{
  "n_layer": 8,
  "d_model": 128,
  "n_experts": 48,
  "experts_per_token": 4,
  "d_expert": 64,
  "d_shared_expert": 64,
  "activation": "squared_relu",
  "moe_layers": [1, 2, 3, 4, 5, 6, 7],
  "router_score": "softmax",
  "normalize_top_k": true,
  "routed_scale": 2.0,
  "balance_loss": 0.0022,
  "balance_bias": false,
  "router_z_loss": 0.001,
  "router_bias": true,
  "shared_expert_gate": true,
  "init_std_router": 0.0153,
  "lr_router": 0.000996,
  "vocab_size": 8192,
  "norm": "rmsnorm",
  "norm_eps": 1e-05,
  "tie_embeddings": false,
  "optimizer": "muon_variant",
  "lr": 0.003,
  "beta1": 0.95,
  "batch_tokens": [32768, 65536, 98304],
  "seq_len": 768,
  "train_tokens": 257500000,
  "steps": 4344,
  "dataset": "wikipedia_en"
}
Below are experts of layer 3 (counted from 0) of a mixture-of-experts language model. Rows are named up (a neuron's input weights, with its number), down (a neuron's output weights, with its number) and show model dimensions 0-63. Each number is 50 + 12 x the weight over its row's rms, rounded and kept within 0 to 99.
Before each expert's rows: "comes before" lists some tokens at least twice as common just after its tokens as in all text; "mostly gets" lists some tokens that are sent to it at least half of the time. This comes from a sample of Wikipedia text that the model never trained on. Tokens count by the router's weight.

# expert 11
comes before: " the", " ", " a", " his", " their", " its"
mostly gets: " in", " on", " from", " In", "In", " at"
up4:68 39 64 53 77 37 53 55 72 68 50 50 43 76 66 49 57 46 52 47 50 52 10 62 53 42 42 65 48 60 46 50 54 62 42 50 51 41 52 32 57 45 43 34 56 47 48 69 52 59 58 59 38 57 67 52 57 40 63 55 54 39 58 42
down4:38 62 48 61 44 59 69 31 42 59 58 44 35 42 58 62 63 26 52 36 57 59 53 62 54 51 61 42 46 52 53 27 52 50 68 65 73 77 39 13 59 69 53 54 59 46 46 64 47 58 47 54 33 64 29 50 56 39 53 42 45 49 57 41

# expert 0
comes before: " of", ",", ".", " in", " and", " ("
mostly gets: " School", " Cup", " series", " game", " album", " film"
up4:37 76 56 45 61 53 41 56 73 63 73 62 51 58 44 47 34 57 71 35 44 39 56 50 42 41 45 35 40 50 41 44 70 75 36 47 57 49 52 57 43 52 53 48 50 56 50 34 37 49 59 45 19 55 47 19 51 46 31 74 34 39 51 34
down4:57 60 48 56 40 45 57 69 50 47 48 55 58 51 55 48 45 74 41 42 52 60 56 40 73 43 42 48 64 40 55 46 59 43 26 63 46 67 54 45 69 67 65 30 85 52 43 50 23 56 60 48 73 56 53 57 30 51 53 51 54 47 59 47

# expert 47
comes before: " a", " the", " to", " in", " been", " be"
mostly gets: " is", " was", " were", " has", " had", " are"
up10:44 52 41 53 56 37 69 69 68 68 41 62 38 43 62 48 38 35 43 43 46 38 36 47 47 41 34 64 50 52 57 47 35 52 53 40 68 50 30 50 53 48 60 57 52 49 60 30 68 67 59 41 74 47 53 49 32 32 48 51 44 52 70 63
down10:51 43 57 47 57 51 47 42 40 59 64 42 42 35 64 50 50 59 62 52 40 38 34 46 89 23 63 45 68 48 52 22 36 53 47 54 33 28 55 68 35 17 48 53 57 59 52 70 64 52 69 59 51 50 64 56 40 44 62 48 59 42 43 45

# expert 15
comes before: " of", " was", " in", " to", "'", " is"
mostly gets: " father", " role", " main", " wife", " mother", " daughter"
up4:55 25 55 32 49 56 56 44 63 38 51 53 71 50 47 56 54 60 71 46 46 63 45 47 35 58 60 43 57 46 33 66 64 56 60 50 61 35 57 29 54 43 24 54 39 60 31 53 74 41 12 51 72 72 45 47 39 48 58 57 54 47 35 66
down4:58 47 47 44 50 46 54 41 53 54 55 61 70 48 51 59 64 41 59 38 48 49 25 56 42 35 55 35 42 73 46 54 57 65 53 26 46 40 37 34 46 45 35 40 46 52 46 50 55 29 47 35 41 57 42 58 45 55 56 31 63 38 41 83

# expert 2
comes before: "-", " ", "|", "\n", ":", " •"
mostly gets: "|", " following", "=", " •", " Preceded", " Succeeded"
up6:65 47 41 45 65 69 56 36 39 33 52 53 41 64 68 50 48 53 69 55 44 27 58 55 53 44 54 53 82 38 58 24 61 51 29 69 31 54 63 55 63 47 33 46 44 58 53 47 65 40 42 74 64 69 67 42 57 30 60 50 63 67 71 44
down6:54 62 64 57 48 42 41 35 61 74 58 56 45 38 43 42 40 47 60 59 76 36 33 52 60 41 44 72 38 57 65 47 47 46 61 47 54 47 48 61 56 79 76 44 70 58 78 58 59 39 52 45 70 36 49 62 51 48 60 41 48 49 49 69

# expert 31
comes before: " of", ",", ".", " and", " in", " to"
mostly gets: "ations", "ions", "ities", " people", " members", " species"
up4:57 47 32 46 48 83 57 50 33 48 55 35 42 52 52 60 47 56 70 62 59 48 37 42 49 49 36 64 55 65 40 42 49 66 51 60 41 70 58 44 64 20 49 67 56 61 53 37 61 66 57 55 51 33 67 40 53 49 59 64 73 59 43 61
down4:57 26 52 68 45 61 48 63 66 62 47 52 44 64 41 61 77 50 49 37 56 43 60 44 39 57 48 55 64 79 54 31 43 34 48 44 66 56 58 47 20 47 49 66 43 66 33 43 46 61 25 36 45 66 52 68 34 40 55 59 22 52 62 49